config.toml
hidden_act = "geglu"
normalize_top_k = true
routed_scale = 1.0
init_std_router = 0.0162
norm_eps = 1e-05
init_std_down = 0.00306
lr_head = 0.0122
decay_shape = "linear"
Below are experts of layer 9 (counted from 0) of a mixture-of-experts language model. Rows are named router (the router's row for the expert), gate (a neuron's input weights, with its number), up (a neuron's input weights, with its number) and show model dimensions 0-191. Each number is 50 + 15 x the weight over its row's rms, rounded and kept within 0 to 99.
After each expert's rows: a language model's description of what the expert responds to. This comes from a sample of Wikipedia text that the model never trained on.

# expert 2
router:56 75 29 43 67 70 70 56 58 22 53 38 39 33 64 23 34 26 35 34 49 47 36 38 65 56 62 39 49 66 33 40 45 65 49 79 35 32 26 67 35 42 29 27 66 31 55 41 42 37 26 35 43 61 48 73 22 65 49 48 48 32 20 43 26 43 47 71 27 25 37 56 53 72 63 49 52 43 58 29 34 40 63 33 34 45 60 45 36 42 70 64 71 45 28 59 33 18 43 60 33 28 59 44 30 42 37 46 43 41 43 71 38 58 34 52 54 86 50 32 73 51 60 75 58 59 33 61 63 54 58 48 84 55 63 32 62 33 48 61 39 74 53 38 73 38 56 43 67 45 44 45 69 57 66 58 44 35 38 47 33 44 64 35 52 34 87 19 40 53 61 38 64 43 47 51 33 66 74 69 33 32 48 33 38 48 36 35 33 50 45 51
gate0:55 49 38 58 67 75 60 39 14 25 45 47 47 50 58 70 49 71 56 38 58 41 47 38 63 64 52 22 14 64 15 37 39 59 33 48 58 44 60 70 43 46 20 54 46 56 55 08 30 28 34 37 49 77 57 73 42 35 40 58 43 34 47 37 40 54 27 81 55 60 22 49 45 69 44 58 54 44 50 24 48 34 56 52 44 54 54 59 03 33 51 35 56 47 55 19 63 40 50 59 50 61 42 69 36 25 42 37 54 24 61 40 57 41 57 50 64 49 69 42 56 32 34 73 48 48 47 54 41 71 38 27 67 69 56 62 65 51 54 65 30 45 39 39 54 20 69 35 47 16 70 49 32 44 58 83 65 40 37 49 51 56 85 78 54 29 58 46 48 48 61 37 70 67 52 66 47 37 50 60 54 38 34 48 50 23 31 56 47 52 36 47
up0:46 52 58 66 61 45 62 37 38 19 52 39 61 61 41 74 52 79 65 45 58 44 62 37 79 64 41 40 26 52 26 54 49 37 56 42 78 72 66 55 62 56 27 65 33 77 35 11 45 42 34 69 58 48 43 52 68 34 39 44 35 56 47 46 48 35 47 65 73 48 29 17 46 59 29 73 60 58 34 40 58 28 51 60 44 70 35 65 20 23 40 41 61 58 74 23 70 43 49 60 68 64 12 61 35 31 49 59 51 12 64 38 53 37 56 39 50 46 60 38 51 29 29 64 53 64 43 37 47 71 41 50 66 48 42 49 58 50 51 49 58 51 46 35 41 54 66 39 38 27 51 56 31 52 52 81 59 46 45 55 66 65 68 89 72 41 31 39 67 66 75 33 38 83 71 39 50 36 50 58 66 48 55 51 46 25 35 74 49 67 47 44
It responds to: Abstract nouns, prepositional openers. Abstract nouns and function words opening phrases, often after in/on or a comma, e.g. search, absence, according, because, circa, ISBN.

# expert 35
router:50 55 24 53 42 71 62 64 33 46 41 34 42 60 73 54 46 46 36 53 22 28 25 43 48 36 70 37 51 78 42 52 47 48 49 72 46 34 16 47 46 35 38 44 58 47 62 37 31 48 44 39 36 66 26 52 44 51 32 53 55 39 43 61 43 70 19 80 39 45 31 54 67 71 61 53 24 35 74 30 26 56 52 33 44 38 61 28 50 68 61 69 75 35 23 71 37 42 43 72 40 43 64 45 28 42 42 30 30 45 39 57 36 61 44 73 63 75 57 50 61 54 65 60 78 45 30 61 54 58 54 33 73 65 58 58 64 48 44 66 48 72 44 40 59 45 62 20 70 55 66 28 75 48 56 61 33 39 59 49 53 31 64 40 43 26 63 36 51 26 60 39 69 30 42 48 26 76 64 57 51 19 19 27 28 53 36 22 46 37 40 46
gate0:21 44 62 49 50 57 55 37 44 79 62 41 44 64 71 49 48 54 36 21 20 33 40 29 76 53 73 54 51 32 59 63 31 57 75 51 74 57 50 33 42 41 57 53 41 75 36 54 36 55 49 42 78 52 62 41 55 49 68 26 35 50 56 61 49 47 43 41 53 39 52 52 13 36 43 45 63 12 60 51 66 10 55 31 54 47 59 45 64 62 36 59 65 50 43 67 51 31 50 69 52 33 70 68 60 57 61 59 52 40 61 41 60 24 61 35 56 59 44 49 43 25 42 72 55 66 33 87 50 48 46 22 74 60 20 27 36 65 74 44 45 35 69 27 58 51 60 62 60 41 64 57 84 30 47 49 38 48 43 65 51 58 43 35 60 38 52 33 28 42 27 54 78 48 39 48 41 41 56 34 63 50 64 95 38 23 52 41 30 43 54 16
up0:53 78 56 67 69 51 52 55 42 51 43 18 00 71 42 31 69 54 12 44 39 35 40 57 54 67 22 98 51 40 67 45 50 47 57 50 43 60 28 55 55 69 21 47 58 50 52 72 40 59 50 30 46 99 44 42 61 19 44 39 25 45 45 53 51 44 49 63 44 38 42 30 58 47 47 44 66 49 54 31 39 36 53 67 51 92 14 57 44 42 30 65 47 50 48 42 32 49 58 42 40 54 16 73 60 28 76 62 44 61 40 32 73 36 68 49 42 49 44 36 53 48 56 86 43 48 52 45 38 74 67 62 40 60 44 43 50 33 55 53 56 30 56 20 56 41 38 46 31 43 33 36 64 73 37 71 55 55 47 48 58 79 56 46 51 49 72 39 36 43 63 34 49 55 65 65 70 45 53 44 51 56 66 55 55 48 47 51 58 66 37 46
It responds to: Section and table breaks. Line breaks ending paragraphs, == headings == and table rows, especially before sports statistics tables, plus the first header words in those tables.

# expert 42
router:65 53 23 55 64 78 64 58 28 33 32 36 29 37 63 53 56 37 54 34 42 45 33 46 61 29 63 34 34 51 32 33 40 74 44 60 39 28 44 56 28 40 32 15 65 34 87 44 52 35 47 35 26 86 36 54 50 70 47 50 64 48 47 50 43 69 26 42 42 32 33 46 66 56 73 55 29 35 78 29 42 48 68 27 31 38 54 42 24 56 91 48 34 35 42 61 36 44 53 46 39 30 59 49 40 59 36 21 42 41 42 54 30 55 30 65 54 85 73 38 61 56 56 72 56 42 36 68 63 30 65 42 69 60 72 38 62 38 62 69 43 53 43 49 55 29 72 31 62 41 57 55 59 56 72 65 68 44 45 34 36 34 44 41 40 33 72 32 64 57 56 27 71 47 33 51 37 66 57 56 36 24 41 43 42 42 40 37 67 44 40 27
gate1:43 47 03 28 58 52 55 74 56 44 41 35 62 42 64 45 52 14 34 60 51 55 45 44 43 47 62 57 44 79 22 54 30 51 35 59 41 31 38 59 47 35 20 61 61 46 55 55 30 46 36 39 36 53 55 79 48 37 11 49 55 48 24 23 18 45 48 49 18 40 32 83 50 74 57 36 45 39 46 33 24 40 70 39 26 59 57 45 36 71 51 51 68 48 53 58 53 51 33 85 38 48 74 22 37 25 52 47 35 54 41 60 38 61 44 67 75 54 80 43 65 61 74 64 72 45 47 67 58 59 56 26 59 57 49 40 61 40 44 63 28 72 39 53 52 58 63 45 73 40 50 31 65 60 68 50 42 43 37 40 63 36 64 35 44 35 74 34 48 41 56 26 45 59 63 76 35 74 60 53 46 41 41 32 52 52 28 25 55 34 62 38
up1:72 29 55 44 53 19 43 49 33 73 15 46 48 44 51 43 59 55 44 75 32 38 55 51 75 50 37 49 44 58 59 66 59 56 33 70 69 35 48 41 53 46 64 56 53 50 64 46 29 45 52 39 49 37 14 11 28 57 49 41 66 88 74 45 57 54 39 56 63 23 56 46 53 64 44 47 61 20 56 60 40 87 57 55 38 76 68 58 42 58 54 27 52 40 22 84 38 54 57 53 57 57 76 45 49 47 56 45 70 41 42 60 40 50 64 65 50 52 45 79 38 34 64 63 20 38 36 72 53 50 47 38 41 70 34 30 29 54 61 66 74 59 29 71 67 45 57 23 54 59 44 54 67 39 63 59 50 73 39 54 30 34 42 42 48 62 47 76 38 48 15 52 74 66 54 08 61 41 20 41 68 42 59 45 36 48 42 31 41 34 40 51
It responds to: Space before table numbers. Standalone spaces before numbers in statistics tables and lists, such as the space before 0, 1844, or 13,101.

# expert 13
router:53 67 16 19 64 58 57 47 42 38 43 53 23 41 49 42 36 30 35 46 54 31 49 34 48 38 71 32 40 71 31 35 30 65 40 70 43 42 34 59 44 33 37 29 70 34 60 38 51 35 53 42 50 73 29 66 37 53 34 61 55 22 40 36 35 68 39 50 35 10 49 69 59 55 64 51 59 37 56 54 36 43 64 28 47 42 73 38 35 50 57 54 69 40 46 63 37 20 32 48 33 23 53 49 17 53 37 40 28 40 27 60 37 64 25 55 71 64 49 25 58 57 54 74 65 61 45 54 62 43 64 51 62 61 61 39 61 20 47 70 39 72 46 35 68 31 65 32 60 45 80 30 62 63 56 56 42 57 46 35 38 37 62 52 30 20 69 28 49 59 79 38 62 58 35 81 43 77 73 57 53 26 36 30 51 49 34 41 45 43 48 47
gate0:50 72 61 38 47 52 43 41 68 75 66 61 53 34 34 57 46 75 37 47 42 51 45 36 52 17 36 36 66 11 46 42 25 47 37 40 47 48 59 67 69 47 62 47 65 61 61 44 43 42 51 58 63 35 32 34 49 36 71 34 67 47 87 63 32 42 59 32 28 00 62 70 50 45 45 42 54 58 50 52 47 61 28 62 62 51 81 27 80 61 56 42 72 21 61 45 54 39 65 47 25 40 56 36 50 60 57 47 64 30 42 42 60 64 20 58 52 28 43 35 34 52 26 57 27 46 44 67 40 54 57 30 62 37 20 51 49 36 58 55 60 26 41 39 33 55 56 58 42 49 58 32 55 57 64 35 54 70 50 72 70 47 38 49 95 62 42 47 35 30 69 21 40 62 48 37 45 51 74 33 65 63 62 71 46 62 32 23 53 23 46 50
up0:64 37 40 50 29 59 52 49 43 35 49 33 50 36 53 61 62 75 56 68 95 48 42 65 67 41 50 64 58 78 49 29 40 40 33 40 57 71 51 49 45 67 48 37 61 36 37 61 52 59 60 74 56 38 58 49 51 31 56 66 50 43 59 69 74 41 48 47 62 85 34 44 47 33 55 38 64 45 50 44 30 14 58 38 14 55 65 62 54 49 57 56 50 80 35 73 67 89 34 45 99 18 27 54 59 14 65 33 40 45 60 26 41 47 67 33 39 60 49 54 64 56 50 52 44 26 44 48 57 36 54 46 49 28 55 62 52 41 56 50 34 64 54 89 60 39 41 56 53 46 28 41 58 60 47 32 40 31 77 44 16 61 40 94 46 48 74 47 56 56 37 52 49 53 41 58 37 49 19 39 65 44 34 50 55 60 54 60 54 44 65 61
It responds to: Geography and society nouns. Topic nouns and adjectives in descriptive prose on land, population and society, such as agricultural, population, water, coastal, economic.

# expert 36
router:59 32 01 46 54 68 52 55 35 37 34 53 51 53 77 39 66 50 52 31 47 28 14 44 69 24 69 39 53 62 53 47 31 81 42 67 48 21 48 43 30 45 46 40 56 51 53 50 41 56 32 40 53 59 31 67 51 59 43 59 54 58 37 51 47 59 29 52 33 53 28 60 78 73 53 48 43 41 66 27 37 39 71 39 46 47 55 49 31 52 81 55 55 19 41 66 39 41 46 69 41 48 70 46 38 57 45 44 48 46 37 59 34 59 45 76 70 92 63 57 81 51 60 68 55 42 46 69 57 32 49 33 80 52 66 60 59 27 48 83 37 44 60 45 76 36 62 24 58 52 46 48 68 52 66 54 45 44 34 40 34 26 54 41 34 32 92 45 38 40 37 52 60 38 27 56 47 54 64 33 35 22 28 31 40 32 45 24 44 33 31 44
gate2:75 59 45 60 55 50 58 28 42 49 45 50 66 45 67 40 47 73 39 55 74 53 40 56 51 53 81 47 79 45 53 38 13 47 62 61 89 69 43 40 42 72 67 44 84 65 19 67 55 66 54 68 53 35 44 53 51 65 56 52 58 68 51 40 53 21 75 35 41 56 48 26 52 61 35 54 59 73 00 70 45 60 57 47 65 45 54 67 45 52 30 22 48 44 51 37 41 38 43 51 37 68 40 84 58 52 63 62 42 36 52 71 77 58 16 53 83 48 45 47 56 68 50 45 71 46 83 51 46 24 56 47 14 29 58 70 52 55 54 69 44 43 36 60 47 58 25 60 42 58 34 50 37 51 30 61 49 45 53 43 49 77 58 59 66 59 45 35 30 20 57 52 42 27 32 58 62 67 56 64 63 34 41 71 58 66 62 54 64 47 53 55
up2:63 62 34 44 41 23 67 40 59 39 42 36 71 35 62 61 48 68 36 74 44 34 45 34 12 56 74 30 86 42 42 51 49 58 73 54 51 59 47 48 61 48 62 52 42 63 36 63 14 57 60 59 40 22 58 44 53 30 48 36 56 36 69 43 56 21 44 67 35 40 59 47 35 31 51 48 53 68 44 57 47 53 49 34 59 40 72 59 22 28 65 35 46 53 56 56 46 33 50 32 57 50 34 51 46 67 56 71 35 63 80 31 64 58 53 45 49 79 48 50 63 64 56 51 51 56 54 47 75 43 51 25 18 67 53 32 22 52 54 57 68 43 38 65 74 57 45 47 41 83 20 32 55 42 56 33 78 64 26 63 56 57 29 28 23 35 37 44 34 41 52 24 57 51 37 28 59 67 53 44 31 33 67 22 40 77 20 72 45 60 66 31
It responds to: Sports tables and ranges. En dashes in year ranges, spaces and table labels in sports and election tables, such as 1987–88, GK, Votes, Candidate.